Experts of a small language model.
Experts: 16 experts in each of 7 layers, 544 clamped SwiGLU neurons an expert, 1 pick a token, a softmax router.
Below are experts of layer 4 (counted from 0) of a mixture-of-experts language model. Rows are named router (the router's row for the expert), down (a neuron's output weights, with its number) and show model dimensions 0-95. Each number is 50 + 12 x the weight over its row's rms, rounded and kept within 0 to 99.
Before each expert's rows: "comes before" lists some tokens at least twice as common just after its tokens as in all text. This comes from a sample of Wikipedia text that the model never trained on. Tokens count by the router's weight.

# expert 4
comes before: "1", "2", "0", "5", "–", ";"
router:61 60 40 63 35 39 61 62 34 41 61 42 62 61 36 34 66 49 60 68 41 57 64 41 42 38 67 62 52 32 61 57 34 54 63 61 32 41 38 37 67 55 65 58 35 63 35 68 66 57 42 37 35 40 61 39 41 62 38 36 35 40 43 44 39 39 62 67 36 36 36 62 35 37 59 57 58 36 42 40 61 35 61 25 60 63 49 49 71 40 36 70 45 33 63 40
down0:61 47 48 59 64 52 77 67 45 54 59 46 61 59 63 59 46 55 60 41 30 60 44 70 69 70 31 21 38 49 56 66 71 45 39 53 44 56 59 42 37 35 18 44 72 50 49 42 56 29 66 63 57 46 35 56 37 50 46 69 65 58 72 58 43 60 51 45 48 53 54 61 56 50 51 33 46 46 55 54 50 63 40 63 42 29 47 62 70 47 60 46 31 62 55 61
down1:71 51 40 48 59 39 26 43 57 58 55 67 60 60 64 46 53 31 63 59 42 45 54 41 52 59 46 42 69 41 55 60 51 21 57 37 50 45 61 39 59 78 54 46 40 55 50 52 27 55 66 45 29 41 24 39 47 50 54 58 53 47 54 44 37 51 58 34 56 53 47 67 55 72 63 65 57 39 53 67 41 31 44 40 67 43 55 49 60 40 44 77 50 64 51 37

# expert 7
comes before: "s", "ed", "ing", "ation", "ment", "t"
router:36 55 39 58 64 29 51 71 50 35 55 50 64 62 66 53 48 45 72 70 54 45 38 44 34 45 60 55 71 38 77 49 64 34 70 67 40 49 40 31 56 69 64 57 57 61 39 47 63 55 41 45 44 41 59 35 45 63 44 36 49 39 52 52 45 44 49 31 55 30 34 63 47 54 46 73 55 61 40 76 60 40 57 41 53 63 50 52 48 46 37 51 48 41 61 30
down0:37 53 59 65 56 47 68 61 49 50 63 40 55 71 38 32 49 45 52 54 52 63 26 45 55 69 22 33 28 46 42 58 21 35 40 64 47 57 34 53 37 48 38 71 55 63 49 62 46 41 63 48 59 55 37 37 25 41 67 55 42 44 60 68 45 51 62 54 32 42 49 61 44 41 74 72 34 53 65 43 43 57 57 70 37 46 36 52 62 49 45 48 44 63 63 28
down1:53 70 48 57 41 53 36 45 50 44 64 51 46 49 62 83 70 28 52 44 39 64 51 50 38 51 33 56 63 35 55 64 50 51 30 47 42 45 52 48 51 66 52 53 58 42 54 50 21 48 55 44 58 64 70 43 60 54 76 74 50 48 59 60 51 52 52 67 55 39 35 35 55 59 49 81 51 40 56 48 43 27 51 45 58 54 47 43 60 56 38 45 60 44 34 43

# expert 15
comes before: "|", "-", "\n", "The", "==", "S"
router:66 66 37 53 40 42 58 68 28 38 60 37 69 66 35 43 53 30 62 72 39 64 64 41 34 45 60 57 56 39 62 62 35 47 59 60 45 48 36 39 65 55 56 50 36 68 40 58 60 62 37 34 37 50 66 46 41 68 42 44 33 42 49 40 36 42 55 63 31 35 41 64 38 38 53 47 45 34 37 52 67 40 68 39 60 62 46 50 68 35 44 58 40 39 62 41
down0:48 50 35 52 40 45 49 52 31 46 64 45 56 89 45 53 66 52 44 64 43 70 64 38 58 80 55 58 53 34 59 52 39 32 53 57 52 44 49 48 32 49 43 56 63 54 72 68 60 44 63 33 46 59 39 31 30 32 65 50 36 52 55 57 58 47 50 46 51 71 55 47 58 57 65 56 51 29 72 63 54 65 43 37 39 42 20 67 48 54 41 46 63 45 53 57
down1:50 55 54 45 39 61 50 71 34 45 42 44 48 60 53 83 47 31 65 39 37 63 49 48 44 45 43 53 52 49 73 43 44 46 35 59 42 38 50 64 51 70 33 44 51 48 49 42 55 64 49 27 57 53 49 42 51 51 71 52 49 55 63 52 48 47 43 65 47 44 46 60 66 48 55 69 75 50 50 57 50 22 55 36 64 72 43 44 62 63 53 55 62 54 23 73

# expert 0
comes before: " the", " a", " his", " its", " an", " their"
router:76 67 50 60 53 37 42 41 67 35 41 55 70 49 38 45 58 43 56 49 57 58 61 34 49 60 60 64 57 35 49 73 36 41 64 43 44 54 41 49 60 52 55 68 39 47 44 56 67 67 35 57 44 45 56 35 28 50 40 28 50 24 22 39 54 34 54 48 45 56 39 47 31 70 52 61 75 46 43 43 42 47 52 65 58 35 58 58 57 45 30 56 60 49 48 28
down0:59 53 51 51 51 51 68 68 41 49 40 36 81 77 40 62 57 45 40 51 69 61 34 58 54 49 31 65 27 65 54 25 39 48 48 53 56 30 38 38 38 63 41 63 73 57 36 39 55 33 69 59 54 44 55 42 44 38 47 55 37 65 40 84 51 66 57 41 40 53 38 50 67 55 66 57 32 41 47 43 54 44 44 64 35 45 41 46 65 72 43 54 31 60 37 52
down1:70 35 54 64 42 51 36 65 49 61 47 50 47 66 55 67 43 42 76 51 39 47 62 36 53 59 47 36 59 29 41 41 48 45 63 65 51 67 61 57 58 83 47 19 40 40 46 54 56 68 61 31 46 51 54 38 68 54 60 67 33 53 76 48 69 53 54 44 59 54 60 49 64 45 38 68 54 48 41 52 41 27 46 38 68 50 43 56 67 56 35 57 74 49 36 55

# expert 3
comes before: " |", "1", "2", "0", "3", "4"
router:61 57 37 64 32 37 65 64 36 40 62 38 62 66 34 37 63 44 64 66 45 59 65 40 44 35 65 61 44 43 62 61 33 59 66 58 35 46 41 41 66 52 62 57 37 64 39 69 63 53 39 36 38 38 63 40 41 67 42 37 35 40 43 45 44 38 60 70 38 35 34 66 34 40 61 60 61 41 41 40 60 39 58 27 57 63 46 49 68 36 40 67 50 37 59 41
down0:53 40 51 43 54 59 63 58 57 50 52 51 75 47 49 52 64 64 52 57 39 60 37 69 64 51 34 44 47 50 26 33 33 59 65 54 40 45 26 40 41 45 23 51 58 60 55 65 55 46 64 70 51 50 50 39 36 46 38 55 67 40 47 70 60 36 53 27 62 82 41 48 55 99 43 40 32 46 59 64 46 68 62 36 27 48 48 64 46 26 48 49 45 35 66 45
down1:64 51 40 46 72 45 58 44 43 62 35 60 39 67 50 53 43 44 54 44 50 54 61 36 58 38 61 30 42 40 47 25 32 53 57 38 23 47 33 43 46 42 79 30 51 44 29 36 38 47 62 45 50 48 56 47 50 65 64 55 53 31 43 56 56 53 48 52 46 47 43 43 67 49 46 68 37 55 49 75 51 16 46 37 67 46 46 52 57 55 32 59 63 58 70 34

# expert 1
comes before: "0", "9", "8", "–", "7", "6"
router:65 57 31 64 31 40 63 66 35 42 61 45 58 58 39 34 65 49 64 63 41 56 66 43 40 38 65 60 46 38 61 60 38 59 59 59 31 44 36 41 65 53 60 57 34 70 35 67 63 59 36 34 34 39 58 40 40 64 42 39 40 38 41 41 38 42 62 68 36 35 38 63 35 37 60 57 60 37 41 33 63 39 62 30 63 63 53 49 64 41 40 71 46 36 61 40
down0:57 47 62 49 58 58 73 66 45 46 66 47 65 44 46 51 47 55 72 54 48 67 38 52 50 64 58 46 38 51 59 39 48 33 53 39 45 32 37 45 51 50 49 44 51 58 69 60 56 22 43 42 44 44 22 35 33 44 53 33 51 56 49 64 50 41 78 54 41 67 63 70 62 76 52 48 46 43 49 65 45 55 40 51 25 38 57 67 35 73 42 50 48 49 68 62
down1:52 63 49 67 41 47 42 49 30 52 41 50 37 58 47 58 46 29 34 33 42 60 59 43 66 35 54 34 66 57 66 43 31 55 63 44 46 56 44 36 43 61 36 35 46 37 54 63 52 59 18 56 34 58 51 47 57 53 67 72 59 17 58 50 83 52 31 57 59 33 54 42 58 55 39 76 57 37 64 57 55 40 52 57 60 64 37 55 50 58 46 48 53 68 40 67

# expert 8
comes before: "1", "2", "0", "3", "4", "5"
router:61 59 41 62 34 43 64 63 36 39 62 45 68 62 36 34 65 47 63 66 43 56 66 40 44 36 64 61 55 38 62 60 36 59 61 60 31 44 40 43 70 55 66 56 34 68 38 69 67 64 37 34 37 40 63 37 48 62 37 37 40 36 44 40 38 45 65 68 37 34 42 64 36 39 58 60 61 35 44 36 62 40 63 27 56 64 46 47 63 39 38 68 44 37 58 43
down0:52 56 54 42 53 40 65 57 57 58 75 33 86 54 57 55 51 33 63 53 48 74 25 58 53 62 52 73 35 42 49 39 54 41 37 77 36 40 77 42 51 36 30 48 60 56 51 52 28 42 55 43 56 41 58 39 24 37 37 55 56 42 51 49 41 65 45 48 50 46 57 54 52 54 45 34 43 51 50 59 46 58 55 55 36 66 28 49 44 39 24 41 50 52 42 32
down1:68 46 47 70 38 35 37 45 41 67 50 55 52 56 53 56 49 33 57 51 42 45 44 36 48 54 47 43 69 39 65 35 46 34 50 59 46 66 67 38 52 41 36 41 45 38 51 64 48 61 61 28 47 39 54 37 56 59 70 82 60 40 57 39 54 51 49 66 66 53 70 77 57 72 44 46 72 43 50 77 54 33 44 43 62 60 35 67 37 51 47 62 47 81 30 44

# expert 14
comes before: "\n", " The", " He", " In", " It", " This"
router:55 63 37 57 44 28 67 57 40 40 60 36 64 69 29 41 62 48 69 66 34 58 49 36 51 42 55 68 42 40 69 53 46 63 60 60 37 52 37 36 61 43 44 54 37 66 38 62 60 61 39 32 45 37 64 35 37 66 36 32 23 38 50 45 40 38 55 78 37 42 34 69 33 46 52 63 56 44 35 40 68 36 63 30 54 61 58 38 69 44 42 71 39 39 60 53
down0:49 37 59 40 56 60 63 50 40 51 47 47 68 59 51 56 62 55 54 56 62 47 44 55 67 84 45 48 40 40 61 40 44 38 53 35 54 49 54 54 20 38 32 56 68 59 51 43 50 48 58 54 51 48 30 47 28 52 56 70 65 47 45 62 59 44 47 42 48 48 30 27 68 71 50 52 53 47 55 61 41 61 53 43 41 38 43 55 55 41 50 47 52 55 40 33
down1:52 64 42 54 50 48 41 44 45 46 61 59 60 61 47 63 65 36 79 33 59 50 39 46 25 56 37 30 52 53 56 47 36 60 48 39 47 50 41 44 60 43 51 52 48 26 66 50 37 48 45 38 51 62 61 19 64 58 82 64 54 47 65 28 71 63 48 63 55 53 60 70 38 57 43 68 60 46 64 59 48 36 37 34 71 62 46 33 66 73 51 46 55 65 49 49

# expert 13
comes before: " |", " of", "s", ":", " League", "'"
router:72 51 42 58 38 29 66 56 26 51 53 52 58 69 33 50 41 39 50 55 39 63 69 45 51 44 63 67 46 41 66 64 56 45 61 70 37 31 39 46 62 57 51 47 32 63 39 69 52 56 36 31 36 39 62 37 42 69 42 35 33 38 56 49 38 39 60 62 29 40 29 63 47 44 42 66 38 31 43 46 70 38 69 53 55 70 40 57 65 31 34 39 61 43 60 38
down0:55 37 49 47 47 47 33 53 54 45 63 53 64 69 43 38 56 37 54 60 62 48 33 64 61 82 49 49 35 38 57 48 45 45 55 44 47 61 49 33 46 44 30 58 76 73 51 40 53 48 67 45 54 48 44 53 40 48 63 43 44 58 58 49 49 42 48 49 39 63 35 54 67 37 48 41 36 59 72 64 31 43 58 42 50 42 36 64 55 54 48 53 32 47 47 45
down1:66 62 41 48 49 48 41 45 45 53 48 51 30 59 50 57 48 48 54 48 54 49 52 50 43 46 53 48 49 32 40 71 60 37 43 39 52 38 63 41 47 62 56 50 55 43 44 29 41 39 52 46 52 59 62 41 50 49 60 54 54 39 37 44 53 58 58 49 48 38 48 61 43 61 58 60 75 46 42 53 36 28 44 57 62 62 33 64 67 50 51 50 44 61 31 47

# expert 10
comes before: "1", "2", "9", "0", "8", "3"
router:60 56 40 67 32 38 61 66 32 36 60 40 64 65 38 37 64 42 64 68 45 56 66 41 42 35 62 63 55 37 67 57 31 56 62 63 32 43 40 42 66 53 62 53 37 66 37 69 67 65 36 35 40 35 68 38 44 62 37 37 36 38 42 40 39 35 66 68 41 34 37 60 40 42 57 60 60 39 44 37 67 41 61 27 60 65 51 50 64 39 35 71 43 34 59 38
down0:65 35 50 57 56 60 49 64 39 43 57 41 58 73 48 54 60 50 36 60 46 32 33 61 72 77 53 44 64 37 40 49 50 45 36 39 52 55 45 45 26 17 46 73 56 74 56 48 63 51 84 54 58 46 54 66 38 39 65 57 52 54 54 64 55 69 35 45 37 71 38 62 42 56 42 56 44 38 50 80 33 63 48 53 42 43 51 55 52 49 36 60 64 53 68 30
down1:65 57 73 45 32 51 68 56 39 72 52 42 47 41 58 55 71 53 50 51 76 52 63 44 47 42 72 34 68 56 46 44 34 60 32 77 35 62 48 63 60 38 46 44 36 43 55 57 53 54 54 51 51 52 55 26 41 64 59 63 55 38 43 62 61 66 33 70 56 50 59 47 60 60 52 50 41 32 43 71 33 43 32 41 84 41 40 63 56 51 48 53 39 53 55 58

# expert 11
comes before: "0", "7", "8", "6", "5", "9"
router:62 58 39 64 33 38 64 61 32 42 58 40 66 66 37 32 57 50 67 65 40 56 62 40 44 33 69 58 44 34 60 60 35 58 61 59 39 44 42 40 68 55 61 57 42 65 39 66 66 61 37 37 36 41 63 40 44 63 34 42 35 36 46 44 37 39 60 70 39 39 39 63 34 41 61 59 61 38 40 40 63 44 62 26 59 63 51 48 62 38 38 69 44 39 64 39
down0:60 57 44 49 45 61 58 79 38 51 54 47 48 74 46 58 51 63 44 69 47 51 39 32 67 60 47 41 20 52 53 25 60 46 62 80 42 37 49 38 48 39 38 53 64 60 60 52 62 54 58 49 43 42 43 36 26 45 51 33 58 57 51 62 36 53 52 47 60 51 56 50 44 54 60 39 52 41 51 62 59 50 35 54 46 45 41 64 43 47 55 36 32 46 57 62
down1:67 64 41 55 66 55 54 62 55 58 61 62 43 42 51 75 47 36 68 75 49 46 73 45 55 54 48 51 55 64 45 33 50 44 47 56 55 53 54 43 58 65 55 51 76 60 48 54 53 58 67 26 57 49 47 39 59 51 82 64 59 31 71 52 54 49 35 50 48 55 43 52 72 54 54 56 58 47 47 63 53 17 54 29 50 60 35 61 72 50 36 26 44 61 53 55